config.yaml
num_hidden_layers: 13
hidden_size: 192
n_experts: 32
experts_per_token: 1
d_expert: 96
d_shared_expert: 256
hidden_act: "squared_relu"
moe_layers: [1, 2, 3, 4, 5, 6, 7, 8, 9, 10, 11, 12]
router_score: "softmax"
normalize_top_k: false
routed_scale: 5.66
balance_loss: 0.000208
balance_bias: true
router_z_loss: 0.001
init_std_router: 0.00733
lr_router: 0.000334
vocab_size: 9533
norm: "rmsnorm"
norm_eps: 1e-06
tie_word_embeddings: false
optimizer: "soap_variant"
learning_rate: 0.00447
beta1: 0.95
beta2: 0.95
batch_tokens: [32768, 65536, 131072, 262144]
max_seq_len: 1024
train_tokens: 271700000
max_steps: 7536
dataset: "wikipedia_en"
Below are experts of layer 9 (counted from 0) of a mixture-of-experts language model. Rows are named router (the router's row for the expert) and show model dimensions 0-191. Each number is 50 + 12 x the weight over its row's rms, rounded and kept within 0 to 99.
After each expert's rows: a language model's description of what the expert responds to. This comes from a sample of Wikipedia text that the model never trained on.

# expert 2
router:57 50 46 45 37 48 53 40 64 58 55 55 71 60 53 57 63 48 38 70 30 56 38 70 46 52 64 58 59 52 42 42 39 63 37 56 64 41 48 64 43 28 46 48 69 55 36 47 44 65 50 32 61 32 64 38 41 63 28 48 60 41 36 47 37 25 58 39 56 58 44 56 69 58 36 44 49 64 59 21 40 54 76 73 46 65 59 32 58 67 36 33 38 61 37 51 24 46 31 42 64 46 44 53 65 26 48 37 28 38 51 57 51 68 63 51 41 37 59 71 62 34 60 58 60 38 62 31 52 42 56 47 60 50 28 44 43 54 46 64 47 55 61 34 41 28 40 44 39 44 59 48 51 29 45 42 25 62 53 61 41 57 51 34 51 28 73 57 47 50 37 67 51 66 52 36 47 53 50 45 59 74 40 49 42 34 46 49 54 56 52 29
What it handles: Capitalized name-start pieces. Opening word pieces of proper names after of, the, in, at, such as St, C, Card(ozo), Din(amo), or trib(es).

# expert 28
router:75 49 72 50 51 32 72 24 58 60 47 37 60 48 55 75 56 42 50 46 46 56 38 58 38 64 55 51 55 63 57 26 48 44 41 66 59 51 46 64 34 19 68 37 55 40 58 37 48 61 46 23 48 45 30 38 36 56 36 60 60 51 52 36 37 28 50 32 45 64 32 68 55 56 31 53 59 50 66 41 39 74 57 43 40 57 63 27 57 54 33 47 35 55 55 48 53 35 58 36 42 38 38 55 43 40 56 53 53 55 45 66 56 58 46 70 60 27 48 54 47 33 48 51 55 60 53 34 65 30 59 51 50 61 39 61 36 71 59 54 53 55 60 55 51 19 44 51 52 65 57 35 51 27 57 52 44 53 57 58 48 75 32 16 52 49 43 43 59 31 34 56 58 43 30 64 61 37 61 42 46 49 39 37 45 37 35 47 48 47 43 49
What it handles: Mid-word Latinate suffixes. Inner or final subword pieces of long Latinate words, such as og in eulogy, id in intrepidity, it in dermatitis.

# expert 25
router:41 61 44 31 18 55 62 34 43 61 48 41 56 60 53 64 58 46 50 67 04 41 33 66 44 68 48 56 60 72 56 33 53 50 44 50 59 42 47 52 28 40 64 55 56 48 64 28 38 64 43 49 55 37 52 41 34 54 47 56 77 65 49 33 46 52 62 39 44 73 48 59 76 59 47 56 49 62 67 55 43 71 56 58 50 68 51 32 52 54 41 54 51 56 38 82 32 53 54 33 56 50 36 66 65 48 49 35 42 39 67 51 57 68 61 47 29 44 39 69 48 52 40 58 70 64 51 40 53 26 54 43 48 53 30 54 47 48 58 59 35 48 49 48 47 49 37 35 48 52 46 39 46 30 52 47 33 43 60 52 39 59 39 28 72 40 54 48 52 49 37 51 59 50 46 59 62 53 37 57 61 88 31 40 50 44 40 43 52 65 57 42
What it handles: Infobox and table row starters. Dashes, pipes and brackets starting infobox or table rows, plus field labels like Binomial, Preceded, Starring, Elevation, Area.

# expert 6
router:57 58 55 48 47 39 55 34 80 60 66 54 68 62 41 53 64 39 61 64 36 38 27 57 40 62 42 49 69 60 67 52 42 44 52 56 55 42 44 59 35 35 60 34 61 26 52 34 60 53 49 54 49 31 56 20 34 62 36 32 74 51 43 57 40 49 55 39 61 61 41 59 41 51 37 65 76 61 54 45 44 49 56 59 57 47 62 42 39 50 37 24 45 59 51 64 52 55 43 36 64 30 42 59 67 43 63 51 35 47 51 67 48 55 50 60 49 38 53 57 51 47 52 62 57 63 61 52 57 36 54 62 59 23 33 74 52 48 50 52 28 75 62 33 33 30 39 32 45 53 63 38 70 46 46 54 41 65 69 73 42 55 41 53 69 58 62 42 53 33 34 69 55 35 61 46 71 45 65 30 48 53 47 35 41 45 50 41 38 58 31 43
What it handles: Career event verbs. Past-tense verbs and participles in biographies, often after was or he, such as began, moved, served, named, posted.

# expert 7
router:42 53 53 48 39 33 66 47 61 41 57 32 58 67 39 52 57 42 48 66 14 66 45 64 55 50 56 45 55 87 67 46 61 47 32 56 51 42 51 50 38 45 51 42 50 46 58 30 44 57 52 49 51 45 66 21 35 77 33 59 87 42 40 28 37 56 53 40 30 65 39 50 54 65 32 76 52 71 59 40 42 54 57 72 39 80 49 46 57 57 49 50 49 67 19 66 51 60 57 46 65 56 41 75 61 28 57 44 50 52 56 62 44 61 56 60 31 36 54 57 42 46 46 50 67 64 66 52 62 48 63 55 39 47 46 63 45 53 46 65 47 41 67 54 36 45 35 44 44 49 50 62 57 42 55 69 59 49 59 77 59 52 43 31 69 46 59 42 51 53 51 48 63 55 41 62 55 45 53 57 51 65 60 40 44 37 53 56 53 70 47 52
What it handles: Units and parenthetical labels. Unit abbreviations and label fragments inside parentheses or infobox fields, such as ft in heights, sq mi, born, Clade, Phylum, Died.

# expert 29
router:58 37 32 45 39 41 63 33 67 42 42 42 59 57 51 51 42 41 70 69 36 41 31 66 60 74 73 62 59 45 58 43 48 62 32 55 82 38 68 73 50 36 60 31 59 53 40 43 48 45 49 43 53 29 48 44 34 70 42 44 49 49 47 35 48 31 54 46 58 56 43 58 69 58 37 46 58 59 58 50 45 74 69 51 48 76 50 38 69 58 40 53 17 63 39 59 54 35 45 38 57 48 36 56 59 43 55 46 39 31 41 56 60 64 61 65 43 42 52 57 40 43 46 66 62 51 52 48 61 32 57 53 48 38 42 47 57 78 32 57 40 48 56 38 44 34 21 42 26 52 61 54 59 40 56 52 39 61 65 56 47 60 43 42 63 47 67 37 59 48 30 69 50 35 47 32 73 28 57 40 55 63 45 37 45 40 38 31 42 56 32 46
What it handles: Spaces and word starts. Bare space tokens before unusual words or empty table cells, and word-initial pieces such as int, protect, ant, on, of.

# expert 13
router:68 44 33 45 54 40 60 34 49 43 31 38 64 61 73 59 47 48 49 55 45 46 40 65 47 51 57 60 62 58 50 38 31 42 44 56 54 34 64 58 46 34 56 49 62 50 38 45 25 49 54 39 48 40 52 46 42 50 49 52 48 49 52 36 47 30 69 39 43 59 28 62 51 62 42 52 47 62 62 38 27 61 71 66 54 52 72 21 66 58 31 44 33 64 47 63 57 47 55 36 47 26 34 56 58 31 58 41 49 24 47 67 51 67 71 51 41 35 49 65 47 33 63 69 70 65 51 32 43 47 64 66 48 52 28 67 63 49 42 45 39 51 52 45 41 39 42 51 34 49 67 66 48 49 37 64 39 70 62 61 36 78 33 59 66 40 38 46 65 23 50 60 45 65 58 42 58 43 62 43 57 57 41 51 44 35 37 48 57 70 36 31
What it handles: Place and proper-name words. Words in geographic or institutional names and time phrases after the, e.g. United States, New York, Royal, southern, late 1980s.

# expert 12
router:62 51 55 30 31 51 54 48 51 61 47 25 57 67 58 51 64 36 59 53 21 32 44 70 39 69 67 60 65 58 65 42 50 48 33 56 55 47 45 63 41 28 56 64 42 37 64 25 34 37 44 56 64 23 54 50 40 52 34 56 56 38 49 23 46 48 56 42 35 62 51 58 57 61 46 60 60 71 56 46 36 63 63 57 48 46 68 37 56 80 33 42 48 58 42 57 50 51 48 44 73 46 40 63 62 50 60 58 36 46 56 50 65 66 57 69 25 38 53 61 65 50 60 54 67 45 52 47 57 33 72 66 63 51 32 69 34 54 35 68 50 58 49 43 38 44 32 52 49 49 56 35 65 38 55 49 50 50 59 50 56 45 47 35 67 51 69 34 55 36 31 60 48 49 46 37 58 49 42 48 47 63 45 41 26 35 48 36 35 69 46 23
What it handles: Line breaks in infoboxes. Newlines ending infobox fields, list items and table rows, plus a few header words such as Candidate, Player, NRHP.

# expert 14
router:69 51 38 50 34 38 68 24 52 60 46 39 69 58 64 64 41 39 59 48 38 45 50 60 41 56 60 66 64 40 45 46 36 38 18 83 60 42 75 57 21 20 56 25 52 38 64 44 36 62 59 55 44 47 60 38 33 60 46 33 46 60 29 39 38 54 58 48 49 53 51 45 73 61 31 50 35 57 69 33 28 51 61 49 48 65 47 42 74 53 29 46 39 55 34 50 45 48 49 52 75 45 37 62 47 36 54 59 46 44 47 43 59 58 61 50 51 40 50 61 63 56 62 61 61 51 62 51 53 45 59 66 51 44 50 59 40 81 58 52 43 51 56 43 40 49 33 62 29 62 58 41 48 39 41 41 44 63 61 45 46 65 36 33 57 52 63 59 66 39 36 47 63 63 50 33 47 46 63 55 59 57 41 37 44 22 24 47 56 52 44 52
What it handles: Sentence-final periods. Periods and closing punctuation ending sentences or headings (., )., ".", ===), also the pl in airplane.

# expert 17
router:66 66 42 42 45 40 57 35 64 51 38 46 59 66 50 46 51 44 50 64 34 35 47 80 57 63 51 63 60 53 50 50 46 64 17 58 66 42 57 53 45 47 56 39 59 43 40 28 26 64 45 42 53 48 41 49 32 67 25 35 64 55 40 47 39 33 55 48 51 65 40 66 58 62 34 59 58 63 55 53 41 62 51 49 64 55 46 41 47 63 43 29 45 53 28 55 29 47 56 32 58 45 38 57 67 45 63 42 56 45 55 65 45 70 55 55 27 49 45 59 42 39 63 61 61 74 59 35 69 29 60 65 61 31 47 74 40 57 40 72 37 55 58 33 32 46 39 53 19 43 63 40 56 33 54 58 31 63 43 56 43 68 34 36 73 49 46 37 56 29 50 70 48 43 49 45 42 48 44 45 44 59 41 40 51 41 42 44 43 70 47 29
What it handles: Prepositions of time and place. Prepositions, mostly at, to, in, during, before, in biographical narrative, e.g. educated at, At 17, from the Institute.

# expert 16
router:65 55 56 46 34 23 58 42 52 44 61 49 60 55 66 38 62 33 57 73 47 44 33 72 39 75 53 62 61 53 55 51 31 57 40 56 65 38 52 59 37 26 66 44 58 53 59 37 37 44 28 51 59 28 59 36 44 61 32 34 53 54 26 39 25 46 53 42 49 52 51 60 60 48 42 58 55 56 60 36 41 46 66 59 52 63 70 46 45 48 35 38 26 62 48 70 53 53 47 44 68 33 28 66 68 47 48 45 43 44 38 57 45 56 54 65 39 29 42 57 53 51 59 58 62 56 56 44 70 28 67 48 74 30 38 53 38 69 50 53 52 70 57 42 26 48 36 60 36 54 66 37 56 46 46 43 39 66 63 55 39 63 45 43 55 43 55 38 55 21 52 75 53 63 46 48 55 33 44 45 54 64 32 40 51 39 35 43 50 61 54 28
What it handles: Commas after nouns. Commas, often merged with quotes or brackets, ending a name, place or clause before and, which, but.

# expert 26
router:57 51 54 53 38 19 73 38 62 49 53 37 68 73 57 49 51 40 62 70 28 39 50 76 37 65 56 59 62 47 53 44 45 65 18 58 65 42 59 69 38 38 55 42 61 36 46 52 55 49 39 48 69 47 66 33 38 71 28 46 70 42 37 35 27 48 74 46 42 59 38 51 50 68 46 57 53 62 67 46 44 63 55 64 64 62 64 33 54 65 43 32 33 60 33 52 46 47 50 51 57 20 43 65 62 42 57 34 46 47 48 56 54 58 60 57 53 33 42 65 55 35 50 50 70 62 60 49 68 36 60 52 57 52 48 50 48 70 42 62 35 46 55 39 29 31 33 50 38 53 67 45 63 42 51 53 31 67 58 58 41 56 55 47 61 45 52 21 54 38 48 62 43 55 44 52 53 32 56 47 57 57 43 36 30 27 36 47 47 50 40 43
What it handles: Non-Latin script bytes. Byte pieces of non-Latin scripts (Arabic, Chinese, Japanese, Indic, Greek) in parenthesized transliterations, plus opening parentheses and quotes.

# expert 1
router:52 44 47 32 33 52 57 44 56 48 49 41 56 62 68 48 60 32 68 56 33 40 49 67 49 71 48 38 65 58 57 29 35 57 37 75 46 34 53 58 17 49 48 35 62 48 53 34 30 35 46 38 60 42 58 50 43 66 44 51 54 44 51 35 32 57 67 44 45 55 46 67 57 50 49 63 68 62 60 34 34 52 52 57 46 65 67 39 54 56 47 48 46 51 34 59 53 49 60 37 65 29 45 73 61 44 69 43 46 41 39 73 45 60 61 49 39 40 41 71 43 57 42 75 62 66 48 55 66 30 68 50 52 36 51 58 49 62 53 69 54 46 82 47 42 44 47 41 52 49 54 38 55 43 56 51 58 59 50 79 47 69 40 51 75 45 47 28 57 42 48 61 45 41 42 60 55 31 68 47 67 75 18 42 42 34 44 45 52 65 37 38
What it handles: List and table item separators. Pipes, dashes and semicolons that open entries in track listings, filmographies and award lists, plus words like Nominated, featuring, titled.

# expert 10
router:70 55 60 46 30 44 63 29 53 53 51 44 71 59 53 41 49 39 54 69 41 38 35 68 55 63 80 56 60 52 69 47 45 54 47 60 58 40 62 61 40 49 43 51 57 56 44 42 55 48 31 42 60 19 53 32 37 71 39 41 56 50 41 44 34 45 65 41 63 49 35 48 58 49 43 60 59 51 68 51 38 57 58 49 54 58 55 45 50 60 50 40 27 74 28 56 47 51 43 42 63 33 40 55 73 51 56 59 44 38 49 55 58 69 65 59 42 26 49 67 48 35 50 68 67 74 56 49 50 31 78 53 53 32 32 62 56 57 29 59 37 42 69 37 40 35 28 50 41 54 64 56 62 45 38 67 37 63 58 77 35 51 52 32 76 34 45 46 48 39 48 59 48 50 34 38 64 39 50 39 53 58 38 34 42 31 32 57 43 49 40 46
What it handles: Space-prefixed numbers. Standalone numbers after a space, mostly in table cells, dates, statistics and ordinals like 2nd Baronet, 1,500 or 19.

# expert 9
router:73 61 32 32 47 43 53 50 64 47 44 44 61 72 57 65 54 25 48 47 32 47 35 47 57 62 52 37 67 63 51 58 33 59 33 65 58 31 42 61 49 51 61 50 65 42 49 53 51 55 38 37 70 26 60 41 43 54 28 35 47 49 36 51 26 42 55 41 38 56 29 56 45 50 31 65 66 64 61 54 48 68 49 57 56 68 66 46 60 63 35 47 37 52 31 70 42 47 49 40 61 39 37 67 61 38 78 49 32 36 56 52 55 46 72 52 56 38 40 61 61 36 55 70 52 57 50 46 65 43 56 49 46 43 42 57 47 64 61 74 57 44 62 20 31 22 40 45 39 52 58 53 69 47 50 50 41 74 44 74 32 60 46 41 58 37 43 45 46 39 43 57 37 42 40 48 47 28 44 59 57 69 37 31 41 41 47 34 32 43 42 48
What it handles: First-name beginnings. Opening pieces of personal given names after a role word, by, or a table bar, such as Ed(gar), Mar(ion), Jean, Robert.

# expert 3
router:54 41 48 26 26 29 63 29 70 40 59 36 55 51 53 44 41 39 56 62 28 57 31 67 55 72 75 46 64 74 49 40 46 60 36 48 57 47 41 51 52 36 57 35 65 43 64 19 31 56 54 40 68 53 44 40 38 54 52 32 64 56 50 26 37 56 49 36 52 58 40 53 53 43 47 70 41 58 56 46 35 60 51 56 38 57 47 47 77 47 45 44 50 51 27 58 46 53 59 50 64 52 47 55 56 32 64 56 46 38 42 54 44 68 55 76 37 42 49 66 65 46 55 51 71 68 40 42 60 50 66 47 62 46 39 44 49 69 59 53 41 61 77 47 34 38 40 58 49 49 70 61 65 39 38 51 49 76 68 52 30 54 60 34 72 43 64 44 47 50 41 65 64 46 57 70 38 41 61 38 79 58 51 47 40 43 42 56 43 68 54 54
What it handles: Table and section headings. Nouns in section headings, table headers and keys, such as species, round, results, Population, plus markdown table rules and percent signs.

# expert 11
router:70 38 38 45 42 53 57 34 49 49 51 52 48 59 66 67 50 25 51 60 41 14 55 63 47 70 61 73 61 50 64 40 37 54 40 65 61 34 52 62 37 36 48 47 63 26 45 56 38 43 62 48 51 37 49 41 51 60 42 47 44 68 41 31 30 42 95 55 43 60 44 45 59 72 37 53 63 66 49 56 37 44 48 56 46 61 72 34 59 54 35 58 33 53 39 47 53 57 45 31 65 33 44 44 51 50 54 62 32 53 56 56 53 50 47 61 41 39 53 70 68 36 41 48 65 56 53 56 45 47 80 40 76 52 43 61 33 62 40 67 43 57 62 26 18 53 35 54 56 50 66 34 55 52 55 42 42 61 54 61 48 47 52 27 56 51 55 55 58 40 37 54 68 53 54 34 62 38 65 46 53 48 38 40 50 43 35 54 33 62 35 34
What it handles: Section headings and line breaks. Line breaks and the == markers opening section headings after a blank line, e.g. ==Reception==, ==Track listing==, plus table row starts.

# expert 24
router:61 52 55 52 29 44 65 36 49 58 56 42 54 52 62 60 52 27 66 64 50 28 44 71 46 66 56 63 56 56 46 57 40 60 42 62 53 43 51 58 34 28 70 50 63 44 66 35 38 47 42 41 52 28 45 44 36 55 31 45 58 60 52 24 39 45 72 30 33 59 34 70 58 58 42 77 57 54 60 34 42 62 69 65 54 71 59 44 58 57 44 41 25 54 34 70 40 51 40 43 55 28 51 68 61 50 56 48 38 45 43 72 55 59 69 47 40 43 33 72 63 41 46 59 74 54 46 43 66 44 68 50 64 51 38 69 36 59 47 52 45 43 60 44 51 38 37 60 31 49 70 42 69 38 35 41 20 70 52 63 34 55 39 42 69 49 45 55 59 30 40 73 56 51 50 33 53 47 52 45 47 55 37 41 48 38 44 48 45 62 50 43
What it handles: Determiners the and its. Definite articles and possessive determiners starting noun phrases, chiefly the and The, also its, their, whose.

# expert 18
router:52 67 54 38 43 40 55 44 56 40 69 40 53 75 56 49 68 37 60 45 38 63 40 65 32 52 65 61 65 58 53 51 44 50 42 44 52 40 53 55 50 38 65 38 60 50 48 33 43 60 58 42 62 35 60 46 49 69 56 51 60 36 24 39 50 50 60 44 32 63 47 62 49 52 24 70 51 71 61 30 52 57 53 69 59 62 59 29 48 53 29 40 46 54 42 64 47 44 33 49 54 35 42 52 59 19 78 50 49 28 50 51 48 64 65 58 49 46 45 66 49 51 65 51 50 50 53 28 51 30 57 52 49 45 29 70 31 36 37 61 38 48 56 33 43 41 40 53 27 69 78 49 68 49 50 46 48 48 48 52 58 50 36 44 59 35 78 44 67 48 50 72 48 58 51 49 39 26 38 62 56 68 35 26 39 37 47 30 42 75 40 41
What it handles: Function words in sports careers. Articles, possessives and prepositions in sports biographies, such as the, a, his, for, plus prefixes like al(umni), pro, anti.

# expert 23
router:79 52 62 49 54 43 49 43 60 56 51 44 87 66 44 61 66 37 57 60 26 63 37 74 60 57 55 69 48 50 60 41 50 31 35 63 50 42 37 66 52 35 55 47 73 40 41 39 47 57 52 28 69 51 37 29 27 64 55 53 53 48 41 32 40 38 68 33 65 50 47 50 38 62 40 50 52 58 61 46 40 66 63 51 53 60 49 41 61 47 37 31 34 64 36 62 43 56 59 33 56 44 32 45 45 42 54 62 51 29 60 60 34 51 61 48 52 34 49 73 46 44 46 59 75 50 76 19 60 46 59 65 62 40 35 61 43 68 63 53 52 63 70 47 53 34 46 61 59 66 59 44 44 41 56 52 51 66 47 70 49 57 36 41 57 31 42 47 47 41 42 57 41 60 26 50 46 32 49 54 54 50 41 52 32 34 47 45 23 41 44 46
What it handles: Name-internal word pieces. Middle and end pieces of surnames and place names, e.g. -kov, -berg, -ington, w in Milwaukee, en in Moreno.

# expert 31
router:53 48 48 51 43 28 66 39 51 49 44 40 56 69 43 54 56 35 61 64 40 35 41 60 63 61 61 49 58 74 57 53 46 56 36 71 48 26 58 58 28 41 56 56 53 41 54 46 47 59 50 48 67 37 50 21 41 54 40 47 58 61 44 37 34 42 63 53 43 61 36 64 59 63 37 62 66 49 61 39 49 65 47 61 55 58 67 39 45 58 51 40 29 74 29 63 49 39 56 47 57 45 37 58 63 43 58 62 34 41 36 71 58 49 63 61 23 38 42 53 48 35 49 54 65 69 54 41 69 41 65 57 66 53 46 53 25 81 50 58 30 59 59 46 35 31 27 60 43 59 68 40 62 47 50 62 46 67 51 54 25 62 43 33 60 34 59 35 58 41 46 80 49 65 47 46 60 37 68 47 59 66 23 44 44 43 38 58 38 51 53 44
What it handles: Taxonomic name endings. Latin endings of genus, species and family names in taxoboxes and species lists, like idae, ensis, aceae, atus, us.

# expert 15
router:75 41 44 34 44 38 56 31 61 47 59 64 72 46 54 58 47 47 52 53 44 61 32 78 60 71 67 41 54 57 51 39 55 59 34 54 56 30 59 75 53 47 57 41 74 50 47 50 51 59 51 38 57 46 57 41 42 55 47 44 66 31 51 45 41 37 77 35 44 79 47 55 57 48 39 66 47 79 52 42 33 52 59 53 55 43 54 40 52 76 45 54 44 86 42 62 39 42 61 31 62 48 36 51 59 47 64 30 53 40 46 43 57 59 76 39 57 34 55 57 44 51 69 75 59 63 63 48 69 41 69 58 55 47 41 56 40 40 70 54 63 45 71 39 28 38 35 48 38 69 53 57 58 36 40 72 42 68 57 50 32 51 64 41 56 58 61 28 43 47 53 51 38 40 36 37 51 56 51 41 54 49 42 35 34 42 33 57 50 45 39 49
What it handles: Mid-word syllable pieces. Short lowercase pieces inside words after an initial consonant, often names or foreign words, such as C-ey-lon, B-un-yip, r-am-en.

# expert 4
router:45 57 55 38 26 31 68 39 49 62 48 38 53 59 48 59 45 46 54 66 26 36 30 51 51 60 48 64 72 61 59 48 52 52 41 52 62 41 46 60 17 32 47 58 53 55 56 46 35 50 34 46 74 52 70 25 40 60 39 56 63 51 51 37 30 50 71 47 37 66 40 56 68 49 50 56 57 50 76 42 38 54 59 54 33 52 65 28 58 69 51 51 33 65 29 74 43 31 53 40 76 28 42 67 68 49 54 59 42 55 47 70 51 56 70 66 28 38 46 60 40 48 59 77 65 54 65 49 70 36 60 52 47 57 30 56 39 63 49 66 48 46 57 44 46 44 27 45 31 41 51 56 74 50 52 53 53 54 54 53 50 60 41 52 63 41 47 36 67 41 42 64 43 59 45 52 66 40 58 52 64 62 54 42 46 29 52 54 44 54 48 28
What it handles: Coordinates and identifiers. Degree and prime signs, digits and semicolons inside geographic coordinates, database IDs, ISBNs and chess move notation, e.g. 45.3°N, OMIM: 103735;.

# expert 19
router:66 53 52 44 39 46 69 44 66 50 39 50 65 74 54 40 54 39 60 54 45 47 29 66 59 47 79 57 69 46 38 33 44 40 36 62 54 52 57 56 42 35 54 48 51 48 46 48 48 48 54 40 62 51 52 43 34 80 31 39 73 40 50 32 49 53 62 38 50 52 31 45 56 52 22 55 52 52 62 43 32 60 60 68 54 58 67 38 46 64 53 30 32 59 34 47 48 59 60 30 44 30 45 67 62 53 56 47 38 43 57 51 50 59 63 46 56 35 60 61 60 33 72 69 50 50 41 36 55 41 73 49 58 49 60 40 41 49 46 67 55 53 61 33 50 34 39 36 21 56 63 47 67 39 50 53 32 72 62 69 41 48 56 35 59 31 54 55 54 34 33 54 50 59 30 48 61 27 38 48 61 55 27 38 46 34 28 54 30 50 39 27
What it handles: Capitalized word-initial pieces. Capital letters or capital-led fragments beginning a word at a paragraph or quote start, like M of Major, Wh, Th, Ch.

# expert 27
router:54 40 41 33 48 52 60 46 52 43 64 49 75 55 65 50 60 33 69 66 36 58 42 57 37 59 61 49 54 55 51 54 49 40 30 50 70 49 43 71 43 50 63 62 53 37 36 58 49 69 29 41 71 51 65 36 35 51 34 23 58 40 55 35 39 42 57 42 38 62 30 64 41 41 41 68 57 64 71 43 47 62 48 66 62 61 60 39 55 58 47 38 27 64 23 62 45 47 42 49 56 44 38 58 42 47 60 35 46 39 66 52 37 51 71 48 42 41 56 61 60 48 55 65 59 60 38 33 54 44 55 59 65 44 56 83 50 53 68 58 59 42 61 31 36 39 34 33 42 47 57 69 72 47 43 68 46 82 45 62 34 67 44 45 57 61 57 37 65 33 42 62 40 54 33 58 60 45 47 48 57 53 43 36 33 35 47 37 32 56 36 29
What it handles: Asian and Slavic name syllables. Pieces inside South Asian, Arabic, Slavic or Chinese names after capitals like K, J, Z, Y, such as Z-ah-ir, V-ish-waroopam.

# expert 0
router:55 47 41 45 54 33 62 39 57 52 47 62 68 42 54 50 53 37 50 78 38 68 41 77 60 43 64 66 59 49 59 46 53 53 41 53 54 41 41 76 39 42 54 32 56 59 68 54 34 59 49 27 54 44 59 29 43 64 50 33 54 33 52 36 45 28 63 51 49 63 30 68 71 32 38 64 59 61 63 53 33 66 67 48 52 50 59 36 74 53 50 44 54 52 49 52 51 40 60 35 74 37 27 55 48 53 57 38 46 32 59 63 45 72 63 50 55 47 53 65 46 37 46 62 54 42 55 44 52 55 58 43 50 40 58 72 38 39 55 61 42 56 67 46 18 32 36 52 37 55 48 72 53 44 47 76 53 73 65 64 32 63 46 33 64 59 68 48 52 40 56 64 41 59 46 59 62 33 54 43 54 53 42 48 27 33 50 30 47 75 45 59
What it handles: Word-final pieces, table punctuation. Mid- or end-of-word fragments after a capital letter (H-ons-hu, R-in, flo-ors) plus dashes, slashes and colons in score tables and N/A cells.

# expert 8
router:76 42 48 37 39 30 64 34 65 48 57 42 55 46 53 48 43 46 68 73 43 37 43 60 53 58 60 58 67 54 59 41 25 49 34 73 53 34 56 60 38 28 64 38 65 53 55 26 37 44 40 45 54 40 56 37 38 65 45 28 51 57 46 45 36 35 59 47 50 74 33 54 58 53 34 62 67 57 56 36 36 53 48 58 58 57 69 39 51 57 30 37 31 50 46 63 56 44 46 43 70 42 32 65 66 44 58 23 37 46 40 67 44 60 56 65 37 25 51 71 63 52 48 52 62 56 51 44 56 44 74 57 57 49 45 50 40 69 44 57 40 48 65 51 35 33 37 61 42 47 71 46 59 39 49 59 43 74 58 60 39 68 51 30 62 39 52 40 56 43 37 77 53 48 51 54 62 43 61 48 56 62 44 29 49 24 37 52 44 53 50 23
What it handles: Plural and abstract nouns. Noun endings and general nouns, often plural, closing a noun phrase, such as games, programs, industry, series, suburbs, supervision.

# expert 22
router:60 60 44 56 33 29 71 34 55 49 48 39 54 45 40 56 54 36 47 48 32 48 51 67 65 56 58 46 80 57 59 57 35 43 42 68 53 29 59 67 23 47 56 36 50 40 49 31 39 46 53 49 47 45 65 36 43 75 47 35 57 51 34 57 40 35 58 33 70 58 36 55 61 48 45 62 81 56 47 46 24 61 52 41 50 59 52 39 57 45 36 36 36 45 43 52 37 49 42 41 51 29 23 55 60 60 74 35 39 28 52 50 55 55 48 60 51 27 45 54 42 35 57 68 65 65 54 38 63 35 52 66 66 52 53 46 58 60 48 73 54 65 63 21 43 14 45 39 54 50 60 49 68 29 50 35 39 54 54 67 35 47 56 47 63 42 56 51 59 26 41 48 42 54 46 40 56 31 47 38 61 54 46 33 45 44 48 39 48 53 36 47
What it handles: Clause-opening function words. Sentence or clause starters and connectives in narrative prose, such as However, According, Following, He, Later, last.

# expert 5
router:57 44 51 51 30 31 58 37 50 45 58 43 87 69 49 33 51 35 52 81 34 45 21 74 43 65 80 52 58 44 41 46 56 57 47 56 57 41 47 67 38 40 53 36 63 49 52 39 56 58 47 31 63 43 69 31 37 66 51 36 58 49 37 37 32 34 74 33 46 50 49 52 50 52 38 78 55 60 71 47 37 54 51 63 63 63 61 33 58 66 45 32 28 60 40 75 50 41 46 30 70 40 36 60 59 43 60 58 48 40 42 57 40 75 56 48 32 44 51 68 50 51 45 54 65 62 57 33 59 42 69 50 50 42 42 68 44 57 49 55 56 53 77 36 38 45 36 34 42 51 55 49 67 46 33 58 52 64 53 63 44 53 43 50 67 42 57 53 54 32 48 51 49 40 37 49 57 45 54 47 63 49 46 39 39 30 40 41 40 56 43 31
What it handles: Digits in numeric tables. Digits and number pieces inside figures in tables and statistics, such as vote counts, attendances, scores and percentages, e.g. 7,137 or 268,857.

# expert 20
router:52 44 40 61 41 37 68 36 64 59 45 48 60 62 48 71 51 41 58 70 38 57 30 60 41 58 61 47 60 51 53 30 32 51 39 48 42 39 54 62 33 39 53 58 50 39 49 34 56 62 54 46 60 41 63 35 33 55 36 38 63 66 29 54 54 53 65 27 39 56 36 36 54 30 40 57 70 62 66 39 40 71 56 40 66 58 48 42 39 43 38 32 52 65 43 45 37 52 56 38 49 37 37 60 53 55 53 53 33 49 62 68 58 56 71 46 46 44 51 57 59 17 41 58 77 71 53 36 50 40 52 68 44 37 58 62 63 66 42 82 56 62 60 33 44 42 39 30 49 75 72 55 55 52 54 66 59 54 53 62 52 60 46 53 66 61 61 55 48 22 36 44 44 47 43 34 57 38 39 54 53 49 45 10 53 51 43 53 50 51 28 45
What it handles: Verb stems after prefixes. Verb pieces and auxiliaries after prefixes or was/to/not, e.g. en in disenfranchised and unenforceable, have, been, avoid, learn.

# expert 30
router:61 46 46 50 42 20 56 43 52 42 52 52 57 70 57 47 56 50 84 54 46 36 50 58 32 61 63 68 59 68 64 51 39 35 46 48 48 36 67 65 35 47 55 48 58 47 73 31 46 47 35 36 39 42 55 40 30 69 49 41 60 43 44 43 41 43 61 39 57 77 34 44 71 44 41 80 50 55 52 48 43 52 71 58 45 57 60 36 51 46 27 24 29 62 53 63 50 36 36 37 59 36 30 58 56 47 63 27 44 34 37 49 61 51 57 45 48 30 35 66 38 32 44 70 71 56 59 46 53 43 57 54 62 41 48 62 28 59 41 46 48 54 53 38 38 40 39 64 41 60 61 45 62 33 49 42 46 62 64 50 31 51 42 46 62 50 45 26 36 29 33 61 41 61 40 58 59 53 63 39 60 54 55 34 44 38 27 43 31 48 49 35
What it handles: Linking adverbs and connectives. Connectives and adverbs linking phrases or examples, such as such (as), well, rather, together, both, plus -ically adverb endings.

# expert 21
router:61 49 50 44 48 26 60 37 52 31 42 40 53 53 55 44 64 32 58 67 41 34 50 47 39 69 46 53 59 68 42 46 40 54 40 69 81 32 52 55 43 36 65 38 72 33 58 33 53 38 37 32 52 38 67 48 44 59 44 39 53 41 35 43 41 32 49 40 33 58 41 47 35 79 15 50 45 54 66 40 29 52 51 52 65 58 47 36 45 75 29 39 52 61 41 63 43 46 44 46 49 36 42 53 63 35 57 42 50 44 65 69 47 54 65 68 54 33 40 69 42 38 55 57 52 50 53 50 63 26 74 56 47 45 35 71 40 55 60 70 51 48 54 42 38 28 27 43 38 46 62 65 53 48 40 60 49 55 71 68 45 53 54 57 63 57 66 48 34 36 49 61 49 30 40 58 45 37 52 50 66 76 44 29 43 34 52 44 47 57 47 43
What it handles: Family and role nouns. Nouns for relatives, positions and degrees after a, his or the, such as daughter, father, member, director, master.